config.yaml
n_layer: 14
d_model: 256
n_experts: 16
experts_per_token: 1
d_expert: 320
d_shared_expert: 320
activation: "swiglu"
moe_layers: [0, 1, 2, 3, 4, 5, 6, 7, 8, 9, 10, 11, 12, 13]
router_score: "softmax"
normalize_top_k: false
routed_scale: 1.0
balance_loss: 0.0129
balance_bias: false
init_std_router: 0.00745
lr_router: 0.000228
vocab_size: 8192
norm: "rmsnorm"
norm_eps: 1e-05
tie_embeddings: false
optimizer: "muon_variant"
lr: 0.00138
beta1: 0.95
grad_clip: 1.0
batch_tokens: 65536
seq_len: 512
train_tokens: 506300000
steps: 7726
dataset: "wikipedia_en"
Below are experts of layer 11 (counted from 0) of a mixture-of-experts language model. Rows are named router (the router's row for the expert), gate (a neuron's input weights, with its number), up (a neuron's input weights, with its number) and show model dimensions 0-255. Each number is 500 + 50 x the weight over its row's rms, rounded and kept within 0 to 999. Numbers have three digits each.
After each expert's rows: a language model's description of what the expert responds to. This comes from a sample of Wikipedia text that the model never trained on.

# expert 7
router:528387420636602512511545463520475504465541393475526448547507549500560495497564486503569444581468493492540501495485495487447477523409474475457524482513421494453492474408510458445485497449510479551500492491458450477418520479623497488440484594487521530576463561486600500480535417434387489522520578473534559515485515518478566500472528507537553498469521502472521510463542544590452482528479428528492524398595459505442402475487567492551428553469562425427473543495581478504515504550534535440607472514459481494499465511458431459489477501423545512563494386547453411556414475537436583520462577500502412517559390449386486472516471565504468524365595434457518451481561522521551486465509451478500481469440546422578517417527462583511541526451451511390597424526514482461445536547516477
gate1:474544476475519451519567547434536573487473446496537395543631455493542565443522536443562479480531471472481465599556502475484531493591532529513414506565545509547469564524512472459457562448579557453523510479499484441582508620535480492532440534546458499536497529443483556378520441528487561420359470611526438454564520500569424491509501479591535450500522507482535471405481392502485473529532516481489486501611494477445457489537574533532559553502487497515561467402552553598482543435475461484479470528548416599533526572492524510458549532436560430554535492559475409475499457508405539524514489492436454430527539495416393487526573563545480498478446560424536471524488482515443469449487501522410534454472596558535526569459619500519565634567467460509450526464529577457525538541497559
up1:519451428531439565495401497520518472532473559540487493529544551449510415504571458517495443576531529596490443524430517429495468472485427502487525496394508450500498498549466498558493516534489487468507450491464447576624539401465522480548500512534438567521486609585418468418476433570508513558514565459546533560413506439495581577499399521508509468585529458525411496510441455509444561523569497536544497488518603564538488591465465552461537495474503556501575554458503480448571422495533475467381567487482519450516520400492512502517402476448554531540472574499564575539567471431445488481471502477524419477361399461508567592471475493556545547496422466524450493518601519481448564501460464521583539444474600489514418447623536389479514519481524528510509569463543556465547462432518535
What it handles: Sentence-final periods, semicolons and closing parentheses, table cell pipes, header equals signs, and decimal points, such as ")." and "32.0".

# expert 3
router:483474436517510462527477548465457568479561530499430531427475474467472566552507503517468624383462549542528452422445534542529460465472446580481560573503465463447477442415459437471556555523557556470477420566504394464461491496515559547563435507538499371517567516583385475464527539501506520503515417446490499487520576492512562524518494523444510466491490473460556495467438513514482440493617488577401472447417503518437516521556532551552596576494495522446509492568624550450495515590506454533482500566485497455573451656490454476583529490597404479502508558584381464555507419478504450526486487501483490494475557583478498460466446407425431533525453440462561500457597485522449540525491531512498506479512513451493491434477551526517595481576403426504552498572415427450504474560525500
gate1:501574490437539477430527537526487502498399551540421625493560525502460496543370550463477478540495466479438508563498465575581486515504539475507490438522417445509479547632464451522534532530547515510526439462503408554500591445493558475499483479506495499588504596485479511548406589594577550478445361473495603483519486474383579483518481487425485599468574543444428541497494545524469428547569500515421523477531511492404530518524512430496545504522514452557435451518522490486440518562554504433539475573517530521614511608440540505562531512410445466466500463460471405517423429496487551414563583530558489546506551439543580506525521451470420501519450599488601511504643499542512454471532510507487476496457531530478522420459486534548604480493505462511494485569469563495506520563449545
up1:507524488537430476538496518435614574505500471474520537493510546474541570471538485527527426488454480525573504503505444530429434534480471478476496512485567460435446540549461515536431590449599425459533473542542484546495508542498424478580414476544524478483475507456570426520492468573506499539486662472449490487474448489561544570498480551411489570546458431341537519442513494549511496453467525548508448524434495531518456532442449490420480429428579443510492531486534534480571547408437352573614416488483448547536518485527419525507603551451556479478547552522560494481479498558508501529387440418417518477432480483420485495391522475512580486448594444515474563505484474454480467609455556582444583568562512458516481561564411448552538469543523526589462490420525542493544495520492509
What it handles: Vowel-final or vowel-initial pieces inside foreign, often Italian, Slavic or Japanese names, such as Slav-ia, Atlet-ico, Caven-a-go, Ya-do-karin.

# expert 15
router:439507532442545528431493391600530445522484441538507509600600465529519598500514501469574547523474536458406460593490501506523497582551544559467524516565490543495538600413562554472466482544495536467519575471525483537605461538450567413516566541559564530568515510484489523530465581443506536465547529511537483448472488527458431511525454520485442568415491467587483414480422468471518438536412573556522516498483421511470542440541519489504509414520462537503489432532520499512533464453560579439575515511583498494478437376463570511499503511533468403454512510402611528430577573500424461532459459503522529470463457509554428527529532502565529446524505478553482466448555543563537495523511460418461478561457481610498592390496419451474413448466505460549480421491490441563535568345511448
gate0:505549484424575485500461449495557522505457514478517503412528515542537482414543516425538486575444608381576553558497524536529434451525414543434458568473539498521536444439528322578435509507437561441462561416535565474417536463448498490523496469447521590512516481466467492593412448437466555452523503549461457522534506570507458477632460493470490477485550384572464474464526455505502497572483506515562486480471408452447552535511489454552526507432551438492508556484479432450532498566451498396533556428422477517614423510395493523500405486475539483483436538414510466562507532480531548512542576359571508527513527459554445551542449530518531526520459491486522515550609488492563497432486452521399575582525520462527475542491424508588462558483518546468538502534451502507547462486410511
up0:510500447437527468471501489547620468536519452483409443538467529431479489436488482482444508519518347446467546442538634489552559541504443582446526411529549488496353477423465514578531565511587578500582513454573476457490571553494513458557513449448477455612438472537462428503576479541448537512542436509478535482579473521469489489541424471501419457554461486506457583482451558508492447543443472510552501559541473367497391571449511564571461517491460487467478557486557543486528524581543498431552475532491529397462450486532404521508507514486491477470398565481491489473518416532489498439462559527546428373501496520501518499487552521545588546504468556447490534444540430530459525524539378504423536488487362533525530502480488518513539485511562506475385505568447481487549559522467596
What it handles: Single capital letters starting a name or word right after a parenthesis, quote or comma, plus open parentheses, such as C-harlie, E-van, L11.

# expert 6
router:559467477546461536480489555477510524552453507441485599524426426518520463526589452534615532340533500458465506469452478543417536406485557524449480521519519506491450450493488583485439513485524520497586610552484606570558554537425453450449500512466491500460504510596505472473448520489410432479411496466430507514417516443578416557428488387570551583428483460476526429503524532557547586441552455398566520536483433565525513445536508525464571556494540575512567552476409533399527532414513473457504516410500492462505534500499525432473544473440462531519521455526433529469483405421497477496435461521534523553575524477611477517472408547468495510507549397514536496545534502574478504468497491540529490578515503490484436517472500505441524453558510477410597499442582572508516468612398520
gate1:396482469516451551448536551560465460522513533507509450460457459419541511431533481547512475513575495563446506517467481493450494508580359606586442521542470468498529553511444491538486505433495494553500537488522519553463449571610511487491458551488511472502449498511458439473456420516540532455420536524603485599419527546376495601420451450585528484542457472382528574533476502553468561569395438426509471493502495499527475481464590492470473425444440487475442513492469502503385556541525448459539500528459526539436378543485526428485580527396490428525451431547505429525486503487491538472376403460553445499535546497457468526430528535489481492472544415504578486569586434487444496497483506537502490491392486550506509544566487470514555530567563455513487536596565386397573496531486566
up1:492380524538445496467464490469539499544484473620479489499558451586378503459489473536513508470404510608602485419446460511453494554605478489476496558499505436523508441464488477514430480480470415484491433529553539542552396458448547518590577513459454537480560527574427370568434487540533519568467471561533524494510520472437518558483507480576550386430520452494540551450500487545516590495459416542522519493557572520493486490478493483507593489498523417489504509551530531536496566425483519361515551589540576541502490499495599493492503490493517450502458499540518547469495455504469496448594464473511439499575599509501587476482519443534389448524468500564412453492533475528434459412489516575458497591558524541454421407489543510440614528437556575388429453546490464533490445513558476
What it handles: Function words in explanatory prose such as to after adjectives, that, not, all, most, would, some and than, often before be or the.

# expert 0
router:547612451549462540564520636498455510528486498512415450510407476482527466570449537548424548593536494477544520444480558473485444440506400471522416582466559473388538576477516468546556486541463500497535434539567609502455463408539476503501556542559436505471565442490598510525413418415420544535554591405493545453527453521542568495513465441410468586430570512573543551549493522456515512487452524543458484506458592497552418588484545484542407534567519468544466536443404486556499439553594479520557466461491480506508543466532420511540519474448478478495526481488608485577538499491497441560538490482462430498560492544490485495491591479504437594536547537477459512555507468511443496521474625542539465481639438490531486441566486460445428455599515487522513567466478478563510455478491515
gate0:491453500449420617454454515455551580466496469550546569467504507557514613515516493448506611407459546494458431503513504509591462551586541539541485439553538504486493427549532601461509409480393495525394505520534464548461511538393432465503563475536447562483493499443515479468430616479461507511529543503486504575410562550473529469550492474564507467437466437526526537578488475425479636530491451524548556529621541515531466510478571551476473464547488502531483547474567572480431518530476404549473500432438473516584498509597487489470402497515502529509552486469500508569469493480497596494489514481513428523363529607582467521457502497483453594437512480454516457476444549511490551425537623412501438505534570487475540479509499500496491394490561507510579566575481532612534571434519470
up0:565548458491596508509489531459514422512488515454535522470478504452472442525525436486462486492510473480558529473477487503414490549470506463383530474534537471537393413468463496523506543492561534434496652596478490445506466543487543619511536441467521451505613455486507474430605472553502430483486432504519461430529453418506481447472594558488449603544468539483451520509543506499435457463512478378549438547459494450499455532551474467495503466432500460525521571500475499529550414485402630548557437507623465430424591586545425536576515494527600453475457451530499558489569453493596474504524450523500546471578445482462479451532491505493577476445548496525420403561432423433574467479518436540512567484527486503452526451527490471493630630548460539492542506502457427605485524474495527
What it handles: Line-initial list dashes in infoboxes and rosters, table cell pipes, plus nationality and regional adjectives such as British, European, Ottoman.

# expert 5
router:505551608528554540438596490564451471449469538473515575631507447487384431537427514501428529463510464484576561414448444504506548428562475480602419390498457462503438419537404531537524466551467480525451504422486509470491453458433433512520472480499509554458565496492413515495475432551541503492526569513471522556549453518436490410479463434517520527519510525596450586499594538500492454501469495432549429555493507431533432478502473560532440512497486485529462478499471514459457495585521453598583521537545475570445572558496414506553530582529457513519493459479431511385592485569491561442592626553452553444526494522426497581556588586547536530513579514575527488486514526507593492478562447494499556519488501578451460524428584479501417562471555522455527405489500466536561487507469458
gate1:486472435434481505396439465536495447401522547471492539543493441500414429425466442490395412461508589568530534483515492475432528524473463545436555526535537554570533489473476507530517463526541557442538460526506445460487484474446443465434498494490440568610492467580433504577408525539458523536396530493537570512557467523524579529443512532568518439488501411497459454458573520458556542552495529493465478592501478433653512530541442530500453481474565537435523518576499461521471440562515408472514625459440562517467486496504518447538466424534492482466443515500460558488581543527399463512505571560622497484504470444483594468502570543498420539504517533382494473526526504416404469527566523465560608431528483482509489524491557394466521524439481611457498573533593514521594415502556500
up1:455430438483452615493503347548569464453517461466533475497549527495587526487528578501403543473541498517433517556408470498498468538544381490510491519458427541451582393518455522469453520574371523531530439488509549513541537528494444525493523507483470452532471456517496544467493473460565481525549599543542527623471548423540534410525589519553533463533550538510483570503418438582483454430530520447531469349420599483504483474463534537529518482490548596504507511500514463568497527548520552375519482571573478452459497376521517458556549479527491471536531473521457439469478408550525501518521478494398558461574520465385531512471585446596486466491435420405517477419513544444528585493499586504486570484490495568477550534484516500380537517494516435504579494483513482569497524458494518
What it handles: Digits inside years and year ranges, en dashes between years, and unit words after numbers, such as 19-9-0, 2009–10, km, million.

# expert 13
router:456445455511539440531430445418496542503521586577536507583515435438445535429484535536499468332525404411569458483609488512561463459525468495480516490491508461549570530546460490498572566474452482511569550488508594562456544453570602651471553489523593465498528629530406595574483473507548553554451468475433458531550543409461562509536510479577467478506602421493520482554482584518489483494509474460495529533469556571538508498544488452433526431454487509541504549451460493466449457535491538481521501492436588559477472432564474532479559486507468547473557599415521432436420546495534460505409562513509449470505453472459500522443498517532567553526509587519488458444415458485533473433493514578491468474445541521469494550525506438541441592453500597512565574575546505510602573511534471
gate6:476584526522485566441512499502464534497496467487469466420578466503359478477537409422429498473476443563541455471485427532540516491441515499492481446606505590394431489546439546553422518594439555494482484498530570567489414452503484432511505469487528538471532510535399502561457513473445497502450385465508523425415399494483503573572548587444527460600531550544465428483579441489539605556623513482462572515423610494492520486519485447475491565451521523608402472491473547485571527480526495526466396492460502494501500522363486394519466501481551490503519526508477479460480522496505496612509448526486562481477451555467462540412466548510470510487488473475483472491492543490546460406539581422475480563451533438534580492446468555475481424539499426557532552480457431551502588573616485
up6:558473489535467553450505533524561434550512553516402438446465487450514446513631482484518532564498490500514473573475528543598498408501522519532523492625483572474529413558479503482461451548469516433534511464357442565554498503522442382584495589477507522558510607447457488451428363484423460488495504541433560379482448408540437500538527466443550472468523545439482553480531557519578493556550530633446543509503470493530532477523450480490473506506543507471475458454475524430518561507505544468473500505467523484495511460452484472485490456575477451590554516538568424487534460547461497569472551510485548554553574656472522511455444485523439431450438400549463565504560558423489489453505551617465471493448451549484475463494593562398479542456486451505443487538530609535518565551558514
What it handles: Digits in day numbers, chart positions, statistics and coordinates, plus spelled-out small numbers, such as 13 May, No. 34, seven, six.

# expert 12
router:482556582424482470585599514410528417524485512560479432514543564567507503472560434436398417443535612554511508427531422503479501455451488370473403465578482490585492519521540519428493455524452508473470537498537504596581490525547442516529418515509562464540425474568505467511548587532592416482536506569552475456456404579456510605489554506557511503559573514532550514507589493505572543430489552478461578530544464498524572502505426467510527456532462518460498466526507457567522529487478528523563507481549368592502495470525512507534494533511551549570541523543601522580448517468490439492551476569529611543502486438451483510485554539520460470444421538530503489474463477526547529545593548448546494519509479520423533529472489551513611526436456445545424519589482532430574466605529377
gate1:489505490519487503526466435536500532475499429526444500509502485545448427467463533434555532526539531528494532507474597524499542543531541537398522464438448521487583460541437450411569519513461500491515534474513640471417521586517518445540438495524557529551504620535530490541576540503433558582509536449586496472520475485542469494539463507467493502509523502526531469539612459590530489498525494507470408393502536549539554535438513464446474505454547529513466514476577429424540517584544572528547488478564466571496433509425638472510475581440514501508438481467364487602409470477485470538511509539582424539432439571483444527508389473513597428597572521475542490525592528499430512609599512512473477495570536481443457547481558573445535510448526537493570405517542524631452380499462512
up1:484506545555470455493555502476515479547435478506437453525454410558439472450450396434514497514475501539482564552562510455517520438419486432502493496421499489447535474569430508510538450576577419441540480506482535549508525528581480506476389557479495558505502550553512514497516445488497566463539516484491477493537519483557582479589461566460590523534441431488609470478480492440552568518466510570544536581482513481524556479428542564487595512563489466477450561493464567481524489610559539648451465477621563437485457448481660407451390524445506449499436498459458465552437500414497457482551538518560540504473507547536442576408412509542494395523477508487583503543551484518544475532561425529498536541418422511438463455417519614526486487465528475481582442524440593560546428496446523
What it handles: Word-final suffix pieces, mainly plural s, also es, ers, ies, ations, and mid-word s pieces in names like In-s-idious, Fra-s-er.

# expert 1
router:444551491569537483559458445559425506507461478519537445448432572480473428529539480485510430509465413528476486588528522470480535516501541500519527598507508557503538376518519514490542452516520558476478403483530469521450509600479541454423398484507431471404443394510472462453510508565575519509512461484423494470477558535565496528553491520414440411498529483416558521505498422489531476481597564509527477535492575484531455466435501499484439515492590593408516431453430487474527550443528509482550530508609441386478561429564537609402511544482580498422464531509534486455514516622516517492542473542552531468465582533458546423442415433520487459571536473495480476592472475397489428510463467491450490402515536474585329546472497497511592522536556495560497519427481489467543457527527601
gate1:501443464446427441476539572482544516578451546560526373450507560476595536526528521513424488485444486481520479479426572537429512417626565532488440557524530503513558495467558424481561531481487481437436462436475495477481466495547507541528469488419479563437490426504525581553467469499469490451615515506488391510386544416507407491488507608483483506505498496566550366541462581499481491420549513455498489553552471579515488507435426536506484488413452591571571476436519457571454491434502480523495496503544548529437536529524438516443553574383553590466479567583490460486495516489549484490505473518538517570505473518549477494440421565540523488586514496449488453408476438446482587564458531458537529544449430547476386472403422523494471455617545490545535520451459518515594562519423523
up1:504445514430412456498485503493486551478453456577506420524526543512458553509558446464543411595583588556507468523473369610492565530532534469482483537454481494530491482352446476448545460588479467509453487507501470486447564477469531399543594367538536340446579457534535424521452520479485499538473562488434548465520500491512471472477562493577485500522480460494472519465493537494513630567421561466483511455484443566574608507455557413434530507464502533527442469483528439418482547510506541474417589502573499497542493518543563592438490555602530526545555469382429560533459451571588482452484515522504504565536588510497546497530540600503465482552513476466465476425597548512464565410488433545495565535480516478546580547527452474515527515555493549539493567493569489528506459566507481
What it handles: Middle or final consonant-heavy pieces inside personal surnames in lists and tables, such as Cra-d-ley, Hu-d-gens, Be-g, Po-nd.

# expert 9
router:589506439573484541505526460512497501456461455432496511489487479409404456466534521555410500383440518524463521479511476487513470415530519509433545399505516455584473538604427530497476498502535439532515512449441421454375482519490470681544500464405571529436463493504602523545496474499531548523519478563474511528483488467556421466476482523446466506492419593424405520442534482505465565539536615432480516475486469469470508516529488468491468529566444677515572489537465441550474461350499532445602409475497556431501491486471566494548522415466505448489464579531512542429499496510448499484492487505471443434498485560588585554500455478469531497511480537479455535522516533503390551544531502497515602481536499509526529571527482552523518516438521583570537531523462546545443573647426475
gate0:556554451519508560458440504475586453321449446498481437547556479463586571543581498471508532485495405527491491442463522489576506470478483490472453412477466523487505510453528470553519463535543462502539472435468473395455549571529590518557499444475498536509504467454469532514525506565521526463509570582495500484443498570418446582432518497504458515551431627519469478467463601500503445543441490489481449536561480487495470578432585458462568502602506497556522414508496538527426593605502508482479516530490620478408505459582535598443504529591553558482554522461474460496449457552549552510525473508481528563435511451557509608467463511446465530417496467433414527515557561468556434452438417585519606409512531493511551430532506421591449467451442493496451445457524506586554499453434441
up0:653478394502566477422437462554542509476407487531510497535451529541505519513494473510542488581528559458524469409608528441510556532559439469491508537608555467477577549482521455513379395505567515558449513624436476460495481511506506532502462458506419523492455474500482568517504522528629537548583585458530392548550541595438483470502495474417540548517491528535418504549587514507581459583428506399574549495468502520498449464482582501534583489595513591535582576465455482477541505522536436532535449510491537497543444476517567479369487471516455519510501477517473470572466478463489528488435496524526445576481527482535475485455555543526474500439512424501475557553390492513547499461530540537472578543576471462480532532548581414463418593512499520443475520442483446525490580537633472
What it handles: Past participles and -ed/-ing endings after was, to or be, plus particles and objects like back, away, him, as in elected, played.

# expert 10
router:448472563516428450419468460551506493585497446533468469513441506500619522414482530449458546524558479552474497472536471514589529555490485506498566481445448507524492492504564408518462538503539419501595492419498356554549450485567568450454495516518395527498458535451417452455453501477405478539562621537548577498455497456429507442410577520494550538488509533561546530476548508431494517551476396563597458544543520445468483592412505504500471511546472465533480484531588477503561594519543476406558537550547532484503450506534523498425552384514502486519509496578426578386551468504547489432563467528480426585579517495609517496514514428516564475505523450479439479552484514482521454474563451510445418517563424542631529536558531481523400521436539536422493525481533451446461538567495575
gate5:591485415478421472491525571529480501489547526499480472401486481485472448412445617476545518497552447500452462414453367549445551521533516497448557528509443483549519412545453489493528464462586493512552442549523446392430446558568579505510474526541604564555481485549531489530554520480512520483396530581505540539514389540481548507500508435556463548558509488589562581490568541513546479530460479507424412489431593448517425539500525535469601539411465471476490489494529444420489536589433543520487460538560468510495468540567402505472593510484499564522427511541490562503474516558581538555464587445492499577512488527518625597483556545475443484496510457523467537403582541508566435483480432500549550521496585556465582609484487498516476543425517473432407400508448474473490467456507478
up5:482538471518473568561516584545569473515474441624539513462541554410514520447549518523575465394481472492497449428494511406439482473524566541474449426547555456523532501569557467436563435512418461517535467450498389436476483506460515536610500507450573482497406511452476545605455542488524436462624477511481481494535547530531550457427491417484481503424404490551566528544561490474521580544439439577529581445518521461508535531462534473547504562552470544565454456542486489502479547563450446406494401503462508436447541555473506473488493537481513477494530470391463448538448583529468528483536410488479457556418597414502515469590537464480481560520560412543412447519489525446603484463531546472519516506408544454580540469528460508521448378524595577444506510502567559558493578482510583
What it handles: Line breaks, == section heading markers, and infobox field names at line start such as Born, Location, Coordinates, Website.

# expert 8
router:440402551524472517472482492530543547514543485527507512565414528556365524408498478501596471571456557473431493492522565458396531571472533472507562491484532485604506508478459476564515395512512570561482467450495573531518505537508435476425492460485524567528572456449504493459432513507558487436540439473443477538479441469470513484561508428569529467461459492523515495533487463565541508594448433557468554559577506543468517514451578463563486475433542538548573573459454508524519501468502437441372554438522428492547466558420462601531469531537562528501499598547578534391466567485424435520575450490536463515448595440499496544530426502469425497463474531494513580449479472529460482415479432542590503481541432551513519573481483508600452437577456579407483552443537585565433470369522559
gate0:463371434531535537476488476544417506516463427514442531501533368502450435583461495438511483529546478552507418457416502420568532499522538576462461400541530410454494490454471522570521528459494598459531555505525453450428462409604528483476474463554434459399397489464468482419538450534497453502496512552636461512476515563440517474502506531517408454520509512465462474548456524508539585526452513520534490522493526548606494493537493487493415475484523508509509566541432535497583520531511496463515531502468392497480426566399544486433465462508391452514507531583521491406444422374417466500435526455489498565531535467397497603551414499436543547516536601527491440577469507553462498506522471540483486510604519480405485506521669452498518466503534532468533448503487575486501486462560527
up0:570563556479565557460528492546593539551488465452486607520510535562504511404552574445409501502451508469429501458511477554484506421521489447464549425506507491543527575515425491463396526544477471469551473524470511513525572541499469462547554483583422589601411518514540462499556442382515481504576436510539482463565499517509503502531545507452455500517384502482505516500526475481524495515515489500471469369466506478458480567390455497568558546537545450516427505370583571435545518409427466504470454595567445527519504471582483551477520525426511460533531456451533467556499528526583491424471524466452516428502456432498588528595362450609529548480504540497567567474441531609405537638515527584445490509421483435492541524514392511496518565540520522490485533506539531448534457493522463
What it handles: Standalone space tokens before numbers, units or words, often inside tables and lists, as in 16% rise, C-1 500 metres.

# expert 4
router:515443485489548504430507596476507470460505458475551643519539547534585331541479449464422507472481434473413512535455451484426539505475503453587453551408402574497569520502538486562536549468450449493571458540458527444435464485574468510476531431506512465448449568431545561544542476436531514549443474463520570525582566445509583551484532514466518458563520533465482477517580553503465587479508477490491487475562426474551470482546483573468533491412563416427400462495514506500495470430481614535595476529449629476501544559569539541543439478430488497501495580438442526448531519543503595483441459502441560626464449495574523534523540550524501497491498575488582533484448528449428462553425508443562536532455564473430485552517465442510516390499460434460438480438552515525437455520494420
gate1:507461454447473482477480518541440530426480518517438482523501435608463445468469536489478511529486497522512468558434521493559580575472603436493438408448471478463527518453623535512482470485455441587458482437602394460492486540497466475586446492498497534529461517489530493594477479495480574501510593552544613484502507473513442499482583534582455414507528465429492566517498470490503394416412530510568549577650566466444472518488458530510545432495552476421522460511581488515461543463567555523390556479473550553410489492517541515487458531482494490498482462428496538366589479547426496452485508614540345447416567442506519501486486462464508578497501493581453469532473502543575455454460586531431506498513482473526478456581449473582588472507457518561423462478569533451521532516451400
up1:550540543566474549518468483514499521519471496529583607480528529452561525511552532445502468447591448436468567431500502546512532445560439516441617584433525525566446420499534435434429502445498508494475490420435574532388530465473525451527515430500455565486518497484417483441440542435544405496492484410477404553505476547476527420516482479456499592411402506574467487465506404535400511528584470464448490520401510504451507482493488440487454494540446503554476560479397455497556554523402439503546533581474397565504532493544501414521467478516458528484487565450534530555449495556508491510571399425551523550485503499524428468447402458526464501496467475510500542587512470434424479556507499493414525467631551640470554566516564482413519467490608480499443485490473455513485504422485583
What it handles: Commas after the day in dates like December 20, 1944, month names such as November and June, and other clause-ending commas.

# expert 11
router:530510498427439550451460465463497539504468619444534472446535474489513497518464489441547480492539426576570562538570551433509443490545534539521553451540615512484521470558531530531403457506527556503508456599486469431558564456397540435513589539544508506526483410432425540456533502630490421470416436553576441491526500488515430470453503512421512459542443410495515599415484444523472469449466458513508505433422567565541492512496447388483563428536501450512518545573518544466554432463429511600469533452406557569528470560515502535399495508524494579478512521422395553624416567501551581576521569434553492452437473473477468595494474520507496408467484494470438513516498531524535564564464575561459432546442455439514528495581502543481519508516519500469434439496426468461542523466494561
gate1:532488486465493553499431631497524427486503488444572483596464466566422535506457537480520502525534445540506374486540574546545514543479491481601562504489498504528456481506556607502477510457428456564507588515549405504557542564544467487477506513572466479531465426508559541400433470508463459480487497571535513497452516477499552493518396549615530475464453558554514505521500533612473491434479519459482465496480535561563562605515506483553502414565528513496498437417458478472596419551451496582444404520502399562497484423379502410503569540521579439496506530491555604468538433495527571523459562518517469449500491492540468659492457445503474493445492639425559491510507464456466551493442593603464490477548455516398425521492474478603477555532488494456549515547535529516518442538535488
up1:532431397535547527472559449488536459538505446528491559427491427487494472573534464504429488512511549430517592455476466515484438563625517494453421557549456502488536503570559455537513484566502432547415495576503514554500481449500515469429518487542504497523559474393437475534528549614536579461492436520551580526486576486477450493514508409495541553600474566451430448550510451575543499537469492577546563439437464564545511541506536491556445593398437512523610495503479551456538528408532496554566547521501493458506466517495507468536576506580556564550513652557376594495532508547534501458491461505511547500519495540425552480600461479493468603495518572496443529432490478444551533435537531531583507501517607503430544528536540577421491527469599542587562497538515454598572512547533539
What it handles: Opening or middle fragments of uncommon technical, scientific or foreign words split into pieces, such as s-in-us, p-la-ques, con-jun-ction, in-da-zole.

# expert 14
router:500519563391427485523515454482543494420511433508537495430580545545376516500447505551431553567539519499528485559414503555571507531501525547528456479437529488477411532543514508473561588470526466481453600489505451491518495466408432404508532447448392553517508529484565496498519518484521541398563469530501486533487488542486434502581491615588543517546495512392422424534457416420457475527510542497480504510487567421469625530486437515457483583498473455540521556453571505595402478596457433570565466487436572508448489509378519493487411546511538534488441616500477485571521469415536494470507425458494457461544556467576453439545520467526490500499403549493544533530496492523569515465474501461494533495511581496594562545468570525477398479541497511516378576509511466529443449421479592
gate5:512557492487560471447422545487497549534405515530565512505553380569474488557407497576491498474455580491504503489483625489545527445479589505389416484488534500574565446520558422458562555455549576464455472502501489463529457367490532444415617491496425460411520441508564515464472472538451548385577563452504494484481551511522436544422550475498436406529472469467539495508449551478490404474493494408487605559611543454529494490520477516513479496448477525419515510560555502485528553470551543459551520604537499491578488561454517555545540574460470534405468525464539482409555441459560441577476522438512482464474524464475516514508521605523457413406485573544466429492521509501586425436445519523474641575522504435518494518484537435532475460538520508521428503537410452510491566480479485
up5:551592501485469529519431475567463484494497437490503505637543406453456481551336600486476433541416496574562514592453495579425544480552504474528514490513448534495463474506467429566461511509476521493482509555408474525428533485494593503437497417455514583454468500495473447617556536468594465556468540451470476406441520530479479534550379472513420488483443501467453481395510549424523475495538550491472477440506497560476591579538561501539433529474372523496550472543529550549527510503646510545596466487478487526491390420440552558522517484510506487393560445472518526448520445491468454499506495504542619485458423592515542563441415481472476509486416620517482471489502537448476492462588524506526442619503513501524453446505457556482506418491455519499515461457522493548538488569503498
What it handles: Word-start fragments like con, pre, Vi, Ro that continue into a longer word, possessive apostrophes, and nouns after the, such as House, Stadium.

# expert 2
router:606494469461470433500429533460506460532528570533428501430513526489549434552539526549542349518469515471432511568507533493468489575491521549415468509538525506402486570498465464546474463469468524522413515549461589479427562504494465594593537435432447482535506463516571437530518510416406503499356590412544503485586457477563483453467459462514470498515362557525468488557436528539541501543477477481553471509504474532526480469549550545478563445544452483552443455496545480488547605551390534426348501549496503516547567502467499434596468463478485448507506400587488489532467410478522541477491529414463578520505514513472537417501527490396555522521482480540514549459484465438477503519482470579478553482513550469397467402445443483502434540529583462593565484465561597491559442553529531
gate0:547504498533467460587456532459537469484528553534482524463520440458530489391531449491506464574523525544591435499524474423500552485568551481595468472498435555546521498523494473528572430481524522439517485564511579530491446487467388515497475430420636497532540508487466456539534531461489592499509532523456462558443548476467492430476495489419570452556529482513583489512459466455552457471555543525467489498443438520406459424528506432555467608477487495487531533406479473511466508497533556571441465495579566606482550508485423500482543517419565435586488482449414519502425585545492388441521548511487492513416497423482408480454480476512421427472551611463623513543493565431503386542492568542537511414435631482488482577573446551522516495480476495589472550465514523505583548499356535
up0:518510586533547487489440505467532467446431472541457564533513417483461574523554387474450506525516563465626506473502427467478404514557451533617458470464511453522475506445471479520540460485519599448483536542476522478504445507466455516493503463454521572540489533572567423462497610577498613517436442520577541483551500450533462543550537524506493403484440538556533513473524467441508495499521469472497525519520472539447476414507461472465529518390509474556541440513434451568525512571626497574495508496539522488486542547450387413478459591397540551536575550439425540534436614550488453457453446534537519406492522443510524509481370516527534565413538620529560506468505560491561538492440481553516537540526513412561412613501428518534426447515584507551485510419512482567457501503468602
What it handles: Articles the, a, an after prepositions like of, in, for, plus colons after infobox field names and award words such as Best, Outstanding.